config.yaml
num_hidden_layers: 9
hidden_size: 192
n_experts: 48
experts_per_token: 4
d_expert: 96
d_shared_expert: 0
hidden_act: "swiglu"
moe_layers: [1, 2, 3, 4, 5, 6, 7, 8]
router_score: "softmax"
normalize_top_k: true
routed_scale: 2.5
balance_loss: 0.00239
balance_bias: true
init_std_router: 0.00762
lr_router: 0.00116
vocab_size: 3069
norm: "rmsnorm"
norm_eps: 1e-05
tie_word_embeddings: true
optimizer: "adamw"
learning_rate: 0.00178
beta1: 0.9
beta2: 0.98
max_grad_norm: 1.0
batch_tokens: 65536
max_seq_len: 256
train_tokens: 552400000
max_steps: 8429
dataset: "wikipedia_en"
Below are experts of layer 4 (counted from 0) of a mixture-of-experts language model. Rows are named router (the router's row for the expert) and show model dimensions 0-191. Each number is 500 + 40 x the weight over its row's rms, rounded and kept within 0 to 999. Numbers have three digits each.
After each expert's rows: a language model's description of what the expert responds to. This comes from a sample of Wikipedia text that the model never trained on.

# expert 20
router:516506511486487544493514428531520455541496471478513477486466438544535542564543556509524446474460489536476564604467479524467538512506484514514507408535522547529470578548500473537485493495442372513543451455521473496444543460539449503541517461537489519498560510511477539516530523412557489477468537448551527565470437412512407479503504497555475452492478450541510507521426577476556442453525589467473486469481537488508459516493566463470602496513566534480571533467513455573542510514538450523464466496488560493470473530554531513452512488494522502540515470541471492514528463510565455480
It responds to: Table cell pipes and other delimiters in tables and score lists, plus adjective endings like ic, ical, ent, ist.

# expert 45
router:481505484498495489547501520486592493500480555485479492416478468508524485464426508523434509497494464472460515504497487421528478475492453446506509527543568494563540477442451532498563516496490497505521524525465538533515479468530508498504534477538489503404480578401533514480545499460520442525478487469528510497465536477453494503477460487571592514541482526389536555517406453534482535494422500471539515497442499581476589568466558512542492517463525570482579502515512530526578534487481578551446541457555491485463534492522525531569500485493573371481502526484511521468477413483522501509
It responds to: Word-opening pieces in species and taxonomy lists, such as Gen-us, long-nose, S-yn-onyms, plus scattered pieces in coordinates and tables.

# expert 27
router:469446535472483470545447483438567504527493423480494462493526493536494508585533441471432511510513475538521508439512464542474528503455529528452510454517504467442516478426418494487491466519460482446399552500461534533483462511529503524518539498553481473489465479518455484554517498457542539521461521453508482450492499454506486550492506510455505476485490437458463489524480519579492560434533548591485597510406533495460505465502445398468482473565495553482484445515550541518550569571562542513511491440561526469433533508460498472433466448498601493500448530451526481504517430525504576490
It responds to: Prepositions like of, in, on, by, and colons after list labels, especially taxonomy boxes like Kingdom: and Clade:.

# expert 24
router:557498488487453490489488512494530481528451568502484448570492548550587498514551468457542518527509500480535523439473514512478502506565537506477527574543556514527444468500504540423504466491492459490494513508471493470538491514495496487472513449513562498437494498563525484448542475489477495467476548512464520539542527476537482555580575492566483499455511569542509468538500389571515491461574481397498544564467512559562501473521422547557470461459504521583426494512454568538541489517509490503434473519486496542429553485500493603466568497461476430469485464504502577515498526572520408506
It responds to: Digits and numbers in tables, scores, dates and catalogue codes, such as 1, 0, 18, 6–3, 540.

# expert 15
router:523543510421518533535489498478513487539556493518471500489494503571495533541545497482494477506532479560475533571509509512546435474502481449506476408499513552449460479513509508541511451538583472504509549477480518530511550477480461509566526496585464527466519540542445546524553533506469530500490500470549494557525463470539393488508531450566546453551511513591467526506435528585501434437505547501400505485528523490505484489529574550464499493580485529437517563504450485460448548500555548535631525465493567533476483494496460443482451443446513527558493507498529531507580451484428492530
It responds to: Pipe separators between cells in sports and election tables, table divider rows, and semicolons in abbreviation lists.

# expert 21
router:434445520547480497491492569493480481526533487448486462484493469510495482557569491492533466490563501490465477487497440559479502509502422570541517409517592476482520542456473555555510491558492503514478495546530491495513454519526453496490512540576486434542436426607478436551492532434453556482519503472563507434467459439519407486460479499530483464495493427490511525426531521528489526503533538552464550502455566462527544504454457554491483499502448546552469471505508519445512476486522516515568600496553482497513491528505469440426482496503518558526566512487489457596577501535449573502
It responds to: Function words in running prose, mostly the, of, in, to, with, from, and possessives like his, its, their, before a noun phrase.

# expert 5
router:493505544480484506455509448499505493561529507580476538459510521503447507443506527472608436494439488535493400489444523493476534451373520574533532525451500511439450436550498452477476516458511493522452543422513471518589558435485457481496532539494559530486542447440518522495551546567439468522533568507503555505467494479473507507426517508430507529487495482539451494475561481415441475461502505534475493516521495570474538498443524436562491529534545478548469460516546546451456528461566525563488521491499506469538473547499474500484568505519558469469509460508489547507572520532560499563
It responds to: Word-final pieces ending in s or similar, such as plural suffixes es, ers, ings, ities, and name endings like Glob-es, miss-iles.

# expert 43
router:525530503562506469521493499496503468517526491594521525502508501509508509514536529477496520517536500514585529472376443524508443483515511498499456490510476476482483468481473614475493484426517449537515464511486491508477377456402464519588435521467478483470494464560477514513453466464544495449433528499459520522486491544448459503569511498552461556566461520432499487489522447429582516489524518461537494481459508502550504459516426471572498517475527415480566524428489453522472508553410521465464532533541593527508485523495468471426559504544469436453499487474501527449448512430470482474
It responds to: Lone vowel pieces like i, o, a inside words, and year digits or full years such as 2016, 190-6.

# expert 8
router:490471534489511469484415461480495519535508476499552448561437534501469476491421572497492481447561473542469459496540487508537438464454478474491535599522480547494517519578532512512442545496460545516517484497482499476485541503547465564420519492467459540493501580444465529460498547556480448507520505496417524518558416476494578490515580488550504543464483519368483491616519485529518549503461464536536517520519509478553511441508521460484540512443521460519452523555500433494576491485513447488538506505557494556535526484499465486538579526578484446535467461498518489561459572465442518506
It responds to: Single initial consonant letters starting names or words, like B, H, K, S, bl, Sc, often in cast lists or infobox fields.

# expert 32
router:519448502505469439547470540437517506538528511504449543513497494500481493536589476509544528450505488472485521512589480507535470499467444593519556450530477522521530545498546525497571516554557525439479472514556451525483448501524438423496470538543457467544432483435494406501578472510461509573499526533481494539503481489522499525529496469471471468508530499486410509462513374574463492551519498532485507434499557507566522505499505498534480462564557478492450494538472597509491446514543487505527529536538482526468493547507505443457513521482544559466451534521471443526512434560463639533
It responds to: Prepositions such as of, in, from, through, during, and openings like dr, rop, rece, often in album articles.

# expert 25
router:495506547465560499503526546537482483530486498511554427527492535455499460517426483477472503449578454524545487490437464512537454486476519525503563595462556514505486446450458469452433544555451472490553445489562477525539526517560456510534468573494489555541552499457537560496509471520526528468521483584403533511467448483562589535481445538542517511478420482353467473530505473519472552511443491508465452479527544482548485502484544490447475522512547411550477463526527527505536538517539453512486503523535488531500522477543468493490562570479415521503502473548498511550503458421447499520
It responds to: Single capital letters opening a name, acronym or word, often after a parenthesis, pipe or colon, as in N in coordinates, S.

# expert 37
router:484453459557546484483512524453511471472473531489451496593430474553495487513568487502536543505462496526556554522488409567476462474568494461521508438499504493481581556487490512506545480478443451472525492565481516593491455528472522506427553540584569496492514502560475477493470555404587511507531533442470523438545529483506433463431468574447506433430521449474503512467531499440507419465498532527505501455479530429480525467530450439478519529491454459507506492512548463490456485495489443471581531487456497500530484483499501498509471525461440559505523570519509569525509440562495496580
It responds to: Determiners after prepositions (the, its, their, this) and endings of nationality adjectives like Sp-anish, G-reek, German-ic, in prose.

# expert 3
router:544482473479540475514515452525489540460503507534524564483485521470464437512533482493617484458498466499494516470514469545545542511490497516520426412496492494474473485507456463443411411505424531518484475486471466485510447485494491497532502549403552498546523446575566486453458484506473476537513502482417579465500548513553502512500487546484490530496410515505505480586466426432519457580483542470484509512517459487513503455499555491485542602484516417515499499460525503499376480477489556492447484479544527503540519517519473445531551562486494581447510459440458555516465552521511573453
It responds to: Word-final suffixes and common content words in arts and media prose, such as -age, -ime, -ed, -es, film, album, released.

# expert 35
router:522528498546523475546495545478448461510549498578437457592487504545459514502476493434513539543454567464459506498541449507512592482511549465490525505507497500479557516542570500475542548479577466527489510482507523499546490458512511502499448503429480505566530577429440466522512499541507516471501569447562424512507449544488487479472447395511522512525471477515486405522486414452534460497551481458486488459491432512517563508449419464572464457476545486472465481546533525393420515530465513570492494556484460508572506473455506450535482470546504425423517483450506494493493474490512487465
It responds to: Middle syllable pieces of Korean, Japanese, Nordic and other foreign names, such as T-ae, N-ish-ijima, Lund-q-vist, Genev-a.

# expert 7
router:537509431552461505545542462523506503486477542414472490544525509515552490468549489514454509527550452468539388502464480508522519451544448492453485477469403482528475550493476514505537499565541592429539516547530484516467440566507457523529531568479460469459505502330537495504576507501445473494530484525499468560472461534495524492554479568441495483476522562522450497459424533603500495553474521570482452484524486548473484501490493514438518524496502517479513511508515538504510529519489511426542539586479447533502549486505469472564479510458498462435452490501506516450528505508497557399
It responds to: Opening pieces of longer Latinate words split mid-word, such as ad-min-istered, con, comp, def, Cent-ury, Cong-ress.

# expert 31
router:505554502484484529494512519451551475537516569436433488420508495475445513588498531539439516500471501521476581480440389426467508534463502517490497501511462564465482427492514457526446430562496444552514506610512471554517529584568514545501571455525461475464499493537463535515431497473511536487538524502500484559561432398541533504493469518557524419485443490557474546556505586519518502440498571506489478493495551454499493479511448501475475465585474513502491488525526420540539502493555479490506495457527526497481509479575492449541424505471544527496439523529487497456507510536499461492
It responds to: Periods closing sentences or quotes, decimal points in coordinates and statistics, and pipe separators after numbers in tables.

# expert 44
router:514496460528494471454495428526578505421436422532534562502516473491442515556531535470530495506495489520508569462474530504504567581468488586565480412488541518470512516530520470538460468518539508547441493437460541481560371568512510470511544562471515495529438467541549502513523490475424528496514589436460462514499569484498478485480488498483512527487414511489491436472527535417484466497501497473525488442514521470469465468532506445537531561491536474504465464522536503416438504512471492573449534493471545500494570534478476496430558443508509524543452483384526470539513533498503477468
It responds to: Name words like United, University, North, City, College, and endings like ate, ing, ine inside institution or place names.

# expert 12
router:502415465478496511522489437486520542483407496502491559547498470488517491483451473491428514512445510504462496468607460531539578577538541536458462456391483473527438477544533456477460478547502553541497569542459474493531505494458504552428475433430525518517443528544513422480459544528562526518474480486549518424513513526480521543547465515462505541455539518463513462475426422537490459511543498472522528435473434497467427504513458504500506488515570581459509487461502500474494493502472496526508455522504526452566430467437458534483471498551405605529478484479426492500494497503465535488
It responds to: Common content words and ordinals, such as first, second, New, film, album, Team, design, often in music and film articles.

# expert 4
router:454538514424529542524508550545481500482548516486560543531414501449443473471444538503422552467474476553515459478478486485508500463533514470527505548480510495555503447463471478492418554537484491458502431481481564464526596556521580424470507446537502431469531550439578548444479433526515558451496431485482532469580502457561434512464504467485493524511516531505559492502523488559437529526435519495518473488518487449522530472566526578477539463524460510565462506511490497483529482475549512570454477492508519516564482519489535518580474570495478465516557533479543453576433565442517478522
It responds to: Opening punctuation and word-initial vowels or capitals, such as ( and " and apostrophes, an, I, O, E, plus dashes and slashes.

# expert 36
router:539506503530455556490479508604507480506525544420566512500475485460518462517502514538429590511455507531495444461535533465556491487525529522516602545534569419560510577464453470483440536570507472483545519599453508425510513530480582463533463481538583448496542530423536450464524516481459532500467503543464523504514489459530495466475546462497509549573551519447570503541497511533472517535530539540473429519481516529495521478533570521506492472522465564514504496491490487492516536510489524514550450520572448497549488511472505465541536513480424386449485509422489510573455522443520484496
It responds to: First letters or syllables of ordinary words like f, d, al, re, aff, whe, mult, often splitting common verbs.

# expert 6
router:521416481505505433476501507478554524519464575478408492501471495479511530482499475488460482429510486468424513527538573421511557550510491578470474446440526488490429525533487507561505497460455427465498577541511495490508519488485499486463475497489564521456589544467534460491475471501588468565453408569526534497461552554449517528551448485477461492487530520554436516473440451472517464505542480480559569464466488486486453460432548533500461468539536537501539522489524515454513446503519516488476454506477480489539452533500474535555413532584527500555457515521502557470537478472509578606
It responds to: Stems of common verbs and nouns before suffixes like -ed, -ing, -ion: dep|ress|ion, pass|es, ac|cept|ed, play, support, station.

# expert 29
router:483478542496522443516530499478492550457506510497491531457573522502492500477596525520542454453428499434498531455543564567525536503571535521431402488438487467533514578484457591504438467558498553553451449481492502559500454511441490551510451592504454515510492496569520466506424454499548496485507478525473553541508501474479415491452457593465543497531433449468461503417487495460532537503547485545483448548427432482488455503481491476508557515518508479560552485476479489523504518554479547504483462470536571526491516519451503434469510513549530532460517477421515554499558536501491567473
It responds to: Past-tense and participle endings ed, ing, ated after a verb stem, as in Us-ed by, E-lected, plus prepositions up, for, on.

# expert 41
router:443462542494437566480482460497508497477479484507530491491481487532485475584531499504459504517537582479472447508419458511557432528463485578565511468569493465442536501401483454593488415511455549513446529480498403540435421569472474539499477546512539504556525530475500536517419514524473488510467404480510502535518544462483541532502512527553413547514471472478523477493454499528515569502405493472507489495514474433465532494537531471506460445510479563446523466494585504523552479509478439518513493451514518487476454453547506550542477471464527428503476470510547464519516427472542423507
It responds to: Place words in geographic entries: coordinate marks like ′ and °, town, city, County, north, plus Arch- in Architect infobox lines.

# expert 47
router:490557525483500465490535445523535471497486457536472524488499492460435523455482503528467485554402538480494475505497607530494525575501491456534466528519480541456450569526619474535448485553469539519527533466517550583487511531546479459536484477457451468428436467420474502504486484543450538520513441517602500437486527545486476507467497494468489458456506436576499465522497487452521440488576490493498528496490530491535587543464506517484532441591541548482468511499535459457553454447505502495538481492459426554496513475429556537499387416565475506541502531464520471508478533529501472469
It responds to: Middle pieces of proper names and place words, such as Mel-bour-ne, Sec-retary, Ll-oy-d, plus particles up and out.

# expert 26
router:437489554514543537489454541449453499532523475538546456523532437479488473584486415479457571518460561459549461472458511427531527524553534514422491469509482494516477417498492462492445562485495499591486485497567509505520468486495514510469503525525440515441455526505529478521545460477546567504520552482472472524523406523500504460449584518512538514509472538581488492525568524483578521438504560566457459544460517430448516501517467431517525561500491556463455540483498388438502484530570492464519468465514493513505532505492571468503461504507489526523484490565471458499507484555462393566
It responds to: Line-initial list dashes, numbering periods, table pipes, colons and semicolons, plus common first names and titles like John, William, King.

# expert 28
router:438505534508467546490526548465469568509543504407526534512440465425513489421534437515490509545440406528529471520497523462492500466544517474481506548456453478502522537504507516533496475534520526475484499468446577455529540504507541458481513460533430472512500475428512467520487525552527499484595449504429562448574549448460437475496438484465431421497520561545496511431487452454502478590511508566534497541542545494469491494589502529461561427516479574575467491475483512559457559471534462491580517449494475529566532472448490520513517489512505510482466571496533551454457503501554525494
It responds to: Auxiliary verbs and negation like was, is, has, not, would, plus prefixes like un, over, con, pre, and hyphens.

# expert 42
router:554562500499502449507531564504468488526551486579481499500502530580414483454477515501469515548495505600574490515523471432447472451515559500445520575477509514549526511539496565535486536447500508524468499484475489466499518535459434509541471494427488526542551467396487500596508496508472477469469569450456398490502445551489522430467516435483590491508489505496488507508469537555537560567454458463507594489553516504488497488482516480542472483394463438519612425531495516526487485497507457434518442513475524537507498503511530492500527543488482456470477538515537490480446462466429523539
It responds to: Letters like j, z, v, u inside Slavic and other foreign names in sports rosters: Mate|j, Fo|j|ut, Medjed|ov|ic.

# expert 11
router:544489487479492537492435467442476444508420434478577490471516513514499471528551491518604470546499519511461540506495486462554508561416497507513478414540517450476450384491442449500506405428432510455482544481447433479513457467564500472560496529447568483516484452495533544474539512465497462551515474408490531455501591537497486558482480496510438531512447464456456490542426419520541482477440474515470574499484477510447509448498474498568486510489500461541548458436519531509507526476469494489462539472526484504508522509530452571459524454458551530456444444545476476493486513549551484491
It responds to: Field names and values in infoboxes and statistics, such as Box office, Species, Country, percent signs, years, km² braces.

# expert 30
router:522507478494503522473499551516535513479507526547413454546458555520579490524381550431491526466512496493447522525531541547502494463428489493450454569463506481514522539569549499497530529559497509507496459499553452516488602461502486510468483528453473506483482475427405472505480631507525370552477526576504506506537479508457502456472515502541558525475462474466482554462469463547502503457559499501476530532537524505492499505562496466516476490433497369501459506505500493507454486454474541460509468505477464492428460463482450458590503537502559448520549449482451442510541490487488541545
It responds to: Lone consonant letters or short onsets like p, k, c, t opening a word or name: Pra|k|ash, sh|ak|y, Qu|ak|ertown.

# expert 23
router:513555512509502499516487507529448511492531487440495557552537419511457487532558564540596471545544497453591539545501512516515476491552514446583489517453479487465520560517474503430448451434488519540463486474486486523498468552510529510470525545521508504493462525571430458555462542527485573529461565560496505464523513531493445485494512510466468476470504492539613479437629513471475553486460545517461547478463545488398509479490497492466475467516527500536436504554486539482429506492458486531541446474449503416415497563492514495470449453503478558521500539483502483522442417532465442544
It responds to: Commas, and, to, which, but in running prose, plus adverb endings like act-ually, complet-ely and ordinal -th.

# expert 34
router:464502506518475497427510559497439488452493527461489503495574472482553476531522451528487473514469509489522575543543493474466562515496491518520507437464448431551492460423529496547540515467482563535514452465476578500500536532508618544478445470419480502512534521405484578509537517478497480502579524484569482519452434544425455537526539551491518474520542476436585518561468567467439433506523491463505481448493465484498476541511567549473505477492471513444512504471424525561495458512532509457477502450499477477527502515483554574509488474434493492541602537491442523470543523424545561451
It responds to: Syllables like al, or, ur, ul, el inside words and foreign names: L|iter|ature, rep|ul|sed, Yam|ag|ata, Peshaw|ar.

# expert 19
router:557504488453509514585494520529501530557531469486597466550417492470531493470493594506569483521506487523553445516553476542487458487534505481545538550547547528534534471506466449510450546457474547541449442570515519505508534499500548509576547516501506473472523494535487573489610517484506486466514495516395569461558524469568488537512540444539505503507539531409489524431539443548489532479472513453475500508571443485453447507587423530446438405496455430509445532526532488499464485478527487541463540473496532502520530470512444539467501503471510480488549476538481509518432487533452427500
It responds to: Byte pieces of Chinese, Japanese, Arabic or Cyrillic text, plus empty table cells, dashes, arrows, and capital-letter abbreviations.

# expert 33
router:516552509497538483467486556431537530512506468450462572534493530487439509475478505519407462447464458545571440507560500481532462457489496477505506541485435494525513487486503519526515537531517479443479472472507535445479516560486524527487463514442485456553549455446501529466533486544419515475475468505532497486499450521593556432536523468488504473470515502496518444529429494682461505448570470487478509513471467556512540542533544506418478580480445468450507513517514520494567492468427497481508436578493481517477529506443474438590404506494522489462492473509546478442503483496537572451
It responds to: Capitalized or lowercase opening pieces of words and names, such as Cl, Br, R, M, in ac-cl-aim, Cl-own, Col-orado.

# expert 40
router:477511553550491517506536567492477508498553533445474510468481403528522508535526509499486473459571555471581527538519455449491433530526496494519457493487499491465585492493491490500441465450463461559497470532493465512503466598536544515486590483501533492533480497550530470526424503483489540491433591547496492450533451411536489547458468494461462463491442497558470507538585538496460551553455518509465475514515543481487524487456487512480527498582441507411407522484480543436491512450531579515530388509450506449408496520561524459537510527539507543490532517536552502482433462554478523491
It responds to: Periods, commas, colons, closing brackets and clause connectors like which, who, when, but, ending or linking clauses.

# expert 17
router:511516515492492464462496481500497400444467485563544491552579504484435516471539463499522492505498466502508429499411490480415493500466544461515462385479534447430478406504521536532490529422540429505547491473482502546450447478527512515508538488373437499504433477506530433532505473444450483517478567489519457501444503633486530471502512454543510525544464470550525508462501536399524495463536484454450493482511449530520559501516480460562490553455497500454489459476549437417451481551468486529517526519503504506489474532575487486458537422496494484514522462522500478488513493517504436539
It responds to: Final pieces of personal names and place names, such as Jord-an, Camer-on, Germist-on, and whole place words York, London, England.